{
  "num_hidden_layers": 14,
  "hidden_size": 128,
  "n_experts": 192,
  "experts_per_token": 3,
  "d_expert": 32,
  "d_shared_expert": 64,
  "hidden_act": "swiglu",
  "moe_layers": [2, 3, 4, 5, 6, 7, 8, 9, 10, 11, 12, 13],
  "router_score": "sigmoid",
  "normalize_top_k": true,
  "routed_scale": 1.0,
  "balance_loss": 0.000389,
  "balance_bias": true,
  "n_groups": 4,
  "groups_per_token": 1,
  "init_std_router": 0.0062,
  "lr_router": 0.00206,
  "num_attention_heads": 6,
  "num_key_value_heads": 1,
  "head_dim": 32,
  "vocab_size": 16384,
  "norm": "rmsnorm",
  "norm_place": "pre",
  "norm_eps": 1e-05,
  "positions": "rope",
  "rope_theta": 10000.0,
  "rope_fraction": 1.0,
  "qk_norm": false,
  "attn_scale": 0.177,
  "tie_word_embeddings": true,
  "parallel_block": false,
  "init": "uniform",
  "init_std_qkv": 0.0334,
  "init_std_o": 0.0,
  "init_std_up": 0.0334,
  "init_std_down": 0.0,
  "optimizer": "muon",
  "learning_rate": 0.0123,
  "lr_mult_o": 0.628,
  "lr_mult_down": 0.7,
  "beta1": 0.93,
  "lr_head": 0.0146,
  "max_grad_norm": 1.0,
  "warmup_steps": 200,
  "schedule": "wsd",
  "decay_fraction": 0.62,
  "decay_shape": "exp",
  "final_lr_fraction": 0.1,
  "batch_tokens": 131072,
  "max_seq_len": 1024,
  "doc_mask": true,
  "train_tokens": 656500000,
  "max_steps": 5009,
  "dataset": "wikipedia_en"
}
Below are experts of layer 9 (counted from 0) of a mixture-of-experts language model. Rows are named gate (a neuron's input weights, with its number), up (a neuron's input weights, with its number), down (a neuron's output weights, with its number) and show model dimensions 0-127. Each number is 128 + 24 x the weight over its row's rms, rounded and kept within 0 to 255. Numbers have three digits each.
Before each expert's rows: "comes before" lists some tokens at least twice as common just after its tokens as in all text. This comes from a sample of Wikipedia text that the model never trained on. Tokens count by the router's weight.

# expert 63
comes before: "20", "19", "18", " |\n", "17", "6"
gate0:132112082137107094120101127092100108150113100098134168105142131149056089143127118122140126142098128108067122165152153137131162128147146145133115096185133129152095111114122110145109161116106166137140143170130122119137142109116127130099106143128172093120129126120151127148097188112144126133123154148131124126126114154143151134143119089116098121133111104124134067121069079114167130103106
up0:191152107109126113140118189140152179120124155152135117138120143134114083152096124146136133120112127101162128122110138129144123146131162118164122096127109127109102108135095105075126125103096137153091113143137120110173140134108098161165165127148112129155123106186103120140153094152118122141155153155137109103090078114134141081130116120125114157071107154117118121120170140160132128150086
down0:114170108126079107121082159141147104117114141156124151121123146137195112111109100147112086097130115097148137144116137109135184171127074130125176153116081158123085094091122129103157073125126140160115109118134120127147141126135110091072160143162127109134098127118120131151094138110124086129132137111138125134130133162192123115151123131112131146149110138126113105138158130122105129164132
gate1:139125145103177095135135100110138099136135130171147106136181164147127108145137110122094117072136108114090142164114118132104123164150112098132107140138177123085075107100092113131157137152167098120179136135126155152120185117140142172122131116112088116113131125136109121139157112128138116111102185154121119151138156175110144154125099112130161136160097111145108098149130107119117119144151
up1:132119135104078113127164122136161129149149139133141126119116151114174136180117164159106116099141117098085138120137125125115067162132170122144119173155090106111085115108144138141135138127145149083128127108111150099154159108134092122128177114126115108150088100141113127134140128095138121109141134153138093132136104098095172163146128131094126169116111110130132102158128074135141165178089
down1:093090121160123104104149126112151122111107127117123125093161128135107137142143129150113094089095108150119121137151142165146120125114139180157108124110094129120157095084140122153129128097122125102156104131142163144139165121152150143156120090119122150101150111124133101107149144121159177070090103161144094128136108126110129127134108095134078156097159156122186127086102173091130146088121
gate2:161137118132184106113164091147120105084151151117153157134116096085128131108105132137128146159145135143114135090150139136088177110097135114157155118087127105151131160147125095160141131137083155126066124106143100133139116113104122172176124087126129122138143120114133132136094094124112130100132100121143171112129134109132096142122141126139119140172117174148099154150170149170093115102158
up2:128100123120123131141104097116116146062122124190142132158108134096116132138135098113132154185108169125110102108192122113082127136156106135137097124110172132140143120156138107126094131149093176139143113122138173124123096138125155128185130108123169070172127103134116112161124120127144144106149109127097117128150112092138135127114150112134112153182153120152121133148143148144127079134146
down2:090152172130117149088138112122163162126134105100141115131165115172136111168129110148228148115152109113136107089140178106102079137108146118154120140121104139119152146141147142133096149152099181126119120140135115130146108126153166101125153143127146120137129134115121112144135127164146157194147125151132135142126076130101147144099125117138141137114104096154157157094161156145134133132113
gate3:147125132111138178089161138101119174163175153138089143137105128116117123139134135155120112168118139116132126112127144106077138131151131084149128137087141136149130125149126118127124119119094117158157086146138115179123124157145115129096112102090122128085139105107156158128124139119116159084142178140138132133132150155117148157107126167179140113137165157151121121091168108116170070113171
up3:135140131122121109140086102086102093103094109118149148127198148144163123108123134154115134107117104158185122130121112159164163104118175141109178093149104093111098097099081138129136156126133127113096184111133140100105154138124130151122138154104145171144134128153090124135126111094144104144121133127119123160111115142139117088161128105110162156153088162118134126130095134169118148115119
down3:080148111116123135149148123133135143118126141146124092118171113118061177129107147145140118151161155147155135094144134075144079130082141160131079168133157152136157160171109113151075103114159134118130073099147110118111148131101112148133089118124139145160159122139093111129105130121131158167106126116135119111117088142125110121090122149117098146106099139136126138107173154115122153125107
gate4:152147127086144120140105165123143107093114103150169155159102138165121108098142121104126122142143155113128119138109105072115144138109112107092126123169138144136146122132151170142132125145120137146114118136066058103128122127134170151153151135120088089149133163077156154133121160105160142129180116102133098122120163120113106139142159120107142138154115100089068107127139117094139141142155
up4:113138171133141116125107113120121137144154082141103126113181096129142152090122132104157159118125129126095167124133175125127130132112139105120136094095159151121075183138113131100114111141128098161113137139139114150120140176138162143131125108160124112117131112162132071134100123100155165100091139121121157146161156128096135143111153153137112086092111148109090113132144127182128129201136
down4:146115127143143112128103178119154139149108117135119167103107142093155065104109160114111132169130145136154099148107133147165169129109135104152145110117145144130145141132155144129132139143101131103146193124152136116117126115115155105140152102117127114094092195134157132142152169133138154139064092115106140092185150113099108159127157124133095130146146125121140131090123147117127082163154

# expert 4
comes before: "20", "19", "1", "2", "3", "18"
gate0:168119136103116112071147170132097127146131139082126104143140117158139124157126129090106143079124085133135081149137103113106157214107123099163110120142148136137149085130175113113123130152119150143140117098113127124096109116119103141102126124153093125088121125147147068125147128164125136165111137091143135139125094169126157126140138113119093120116125149109102108092156091103143140102115
up0:169160148133117127135163105125142140110106116154153102181159061139149129133099115103127092076111168135136157107103119122147132094161084097148171126155117097149078149139106115177113107120154132103139120125120122154105108116148095070151157108154150175116128130143103141105129122084124148134105109113140159150134105149130153105154141133124141174131083122145108114113094125134126109135134
down0:170203154120141176124113141155165106112129129124149126099122155111123115162122118112113189098127118151174152135132156110121123124129100143093111128143127117171101159122155102155143099115116154086139096117122115142065134146127114133146132118091132169149147103121113096101091114112127115180120107075125079119143096132162128120095155124142113150104114151107121141128095097141158126123122
gate1:115127164095108137153173156076115141108106125135168123117122100123143120139104103111131102113136110175135127091143119138144086142094108115114132176179115124151125133092108110159147110141110120078106172164119127149106102068121126125157138087159132161123110147104164144127163088143109113156137129134107155172098145136110143149129161151141147095144132158149126162081149114133133116107097
up1:118113108118137171114136121172096129072168102118148135160072133107100106117143137136127135124128131090134127124121139085119138084141122145140127123126129094118126128154153130151091139134116142182166097146164125135113140163140154144138112133112106125156155155146129137113153162104100195074128159128120118106125117170134109127118099117081149077141085088132098141139113125170102157092129
down1:126122097141119134122115116139049133109141106127115130094100108131096134125160180105116130159128158114078118143103134112052142115148111095141125144117161100121127174122123109112101149172110148128143148112131110158081178154158138103142130138153116119126122140129177134096119125153152102089121151116130116183160129128112147114116150109130137108112128156108166125135093152129144162152176
gate2:119128172111123145164128115116115094102154101092124138117178117123127146126126168106215179128165094139151107115116126127128138139124158148132176078134109125098110147112098126160138145129152129138139131109131139152109083139130096117117121106121144118150156125130113115164112144125127109116161133169178165108128121140152127107136157098152113145147135125141094092146169126133062173159117
up2:141121123144144099100172117090102140153092105119132136115082134161143138097103120128090094092129125148150140160112091121118105087110108119139097134153125129135114132107150123156094126108137119120153136148140110126122159111155131138138154177122093138128107131174163136088150153119133140105070104111125075129159151134085153154087080137112114119086140148097145095088069132136155141133121
down2:146137105107138105137100115095142132177077172167101156131110118126183119090121135137116105152113110152130136161128089191190084119163089140113132114134117138102085095118105175104140180122157111111144128127131137144127113117132109119156117166142113151156135156152116086117139135083108122106117091134125127133106144142156144142177136118125123125128142146111112083112137108085120123116140
gate3:113101116145100141123125137121121103083084099103112128115128128110097111139074094128151107093127148136151150146187140128098092115110103143140087095127118171168151148163123116117159100146117147144132159151109111118159109128148139132165115177149123136178167144129124130144131104159150147136114129113174142161151174173098126092114088119163126137139103156109131105128088130151093105152127
up3:120128134136146110116158095125123128137098135118111119131109101142157105101101105078141103086116126141095157124144122139076120144048140181171116135138141138134164153188161122136145133139127128135110088106085139136170098164133101150148132187162128146117120137110119100167116129081117124154130125106147123128109150170109144108077130111104151135130132134105103133135090088133108129120139
down3:159140143136156105099145165134143158152127132082115153169128135146188142087104130107170116185152125141102138103107119137115131153098129127163109115120119123135154112139152124115146124139118148152094103134086182148113158133139079146128125108137123173143154120094127111140155140107156118146117109137095089131133106095145129065069123100124135122134197158156153111109132133134142131130110
gate4:134137126098162178137151106147105148099106138112088117105172154133138111158108140106172089130147156080149110143100152144122124122145135115104121081166107151133167172125103118126140114109156143127147142170117087129105104122094099134089085109122126137155100110141115099126101108196145102158140100116112106105137110149148154115158112100104120183156124136147135128139161146150115145099114
up4:146098072138082140148122127120198118086110138119162149146131129093105153140149103145138152135105098138149139123137112181133119120106124101143144180114137148130107146125129119130143149154087096078128074123112151143127140107115181116146140121102145149144165124100133084122072101143148094119132132114187117141105145130150125139132169133143156139103142102082100101152131153130117137115127
down4:119133140144086132153119106174149147114125069118118133156171108150097170136135159145114111128138099125117135126104095097130159168128123141142099141104165118097117110137111129127109155132123127151119106134144079113121121155104128126145142178160157147154152128122140077142170114142124096123087106168134094151093139117115136120148142122136137178091151136066129152143181150075162119129133

# expert 184
comes before: " is", " in", " was", " a", "born", " on"
gate0:118177137151159174100115119174156122109121139164134143122138129111123139120118133141133137152176160132119117102114150158115118148108142135134108100152127133112112139135127174161108106091142130138140096142142079171124086130120137160172094108136119132112116104129163094157128126150139124123123127107123085116114162196162108116095165106145122152098167147156128099128157148174140099189104
up0:132132139163179150127132126114172119148134086192154120168092139097126124148141116147107163151167170137105140146127181124124113109129139159172111106156125125100167156103139105140150111127139136116144118191144107116149091147091141122169144134162112147114108112116107118130167154152142083137142137119135110101138109175112149144111118121102067135130155115108128137144111100136148116125083
down0:112122141122112146142174127086162152088137092094147144181158117057139153126125172157152156074150138105116129143133105109139138100184128155128126089121110106154104107107145143090114142124124122164162144145116179102138111114102120128110105140139125119114152140135123106119154086151132126124150142164117162084125126129118102127120119122111146116155082132150153103132153070151123153101126
gate1:138172068110148124083142150167140139126143107150117155135131153112092109148116151117136123109132120143112149147107127093126101172128124149134139151096137135161089129163154145150123102153152127123135114136109155148183138106124132132154156124098111114162118165149148127128156095137135134146136112149154142122083133147085128115167054163100140092118177167114110129120125105186152108097111
up1:178067158133074091128118163130135109118112104121114119147171139105067096149138181124099136127123180124119127129132102157104126161132078125131156140131094112065149140128170111131149115092097134113125152142101091132114157147117117145131124101136133132152122118107104139131104101106128100154169125155156129115118108134102118123109184127170108145144148146136121118118108150152102141090107
down1:149106147142140102142101134172103103169121156095122105103115161153170142165143160135128122120134146121101121177117114138169138107134166120156120105112088128088077154124103139135076154125143127127149161092090085151114129140141138145151098103138114147146147147117143141130153123133107138145134126173106196127128084137121158114132112164138123124082145152108142131072176120132109108115141
gate2:136124160102133115135104162131089129122146116120090176069171147122137104119119122137175173109126172085094129118123136166123142114121131155139128110118119142152105100135103153117118088112111118149135153186102129164093151128114123135154123119119117119156143142125160137116171117106151109085145123125146146121152125161084133167156088126117092137125167191165147090138136149113121089128144
up2:129117095119100116133104108110186111169088127136137147140103129090123148137151130121087080142129110123176126158133082098117109133076161115145147119145120177063136136154108135127114175189104128139135117126153147112151137131145126119101146146140125134110132119151129115144120160163135122169120110136135165138142138121119127121076175095159139135126083137099109110144094119128157163163158
down2:138121141128093099113138126174101142164153122156100128119126115099121127143103086186146136164110107146128124131157110170123137085115099102132122115157094170146148124142134109115147143126128112121123132144115138154142165136127111124089138127069114148097111122087118110119133153128128131155126174147069128153102081123137119144124167165160093168145165130136152085148093103172128113135177
gate3:092116117164137160109143148161157171099134134126077144079169159125147094123088099146072132150088123128135137144127164133125118181169127136124141141155108141096110168126131137108137121126164142165115160094108104138152141158122138084171118158083130127149136118130111140155143159152152118124133119144147137126130109143117133156123132173167109118129149155154165141141186109121162163122130
up3:098144171102123129170149177097189128143106136168150130137139107150172141130098151091112178118113141126091130153092151125106102106153105139165122154143126115173160150137159116112129105101154158125139162160136120153142124122126114095142104136137119126137126115130109124170133134114065106085127122115158113121134138107125147129097123160125106156148157120113111160128104111112124102049146
down3:102163159126107107119098148120090155163177100132167148112098128112129137130158115153126137149120099120143127158101104157132112167125127109141130079140091118186116135144097157147129120126099109139089153108126122148117153122150115119115148085130149135184154113141100147089123100127069093115075120099152087144117125118124097098171130137127090171103116144125118134114149128115106116128081
gate4:142154133136179144118106173078145123122110114124174144123147128118105104118134106136127121128158122118132096114128140139089127107114091148153115115147151078176182144125107077088142144101159147086149165153089126113132080145147123103094136147122136133096135135099127166117124148078143160114103118135144125095137160102116139102115176111111117127140147109119174082116127147139107098117164
up4:169162128152151134124134171073172126136135128098139106109170128126103139156134141137147088151187129114150150128110149158142151139097063129129113129104179124118155161142108107091140162100139130110112153151081113139105097129128117123119142144103137146114126164114089151158116135116130143124148101136167150095125153164136151096122125100120137105146177100144119084103126156156116093102147
down4:140121165060109164169128135125102125116134153093159121150128159133129109106090107131162138121111135155116165140138131133154139098148159111156125127168180095099131133112136096088060160146107104108161089136154170089103158144098135128141093145095115099137124093119125099121126125120101139132137137136146122143136097129149104161158133143112161152136084128138173124143105078132126141121132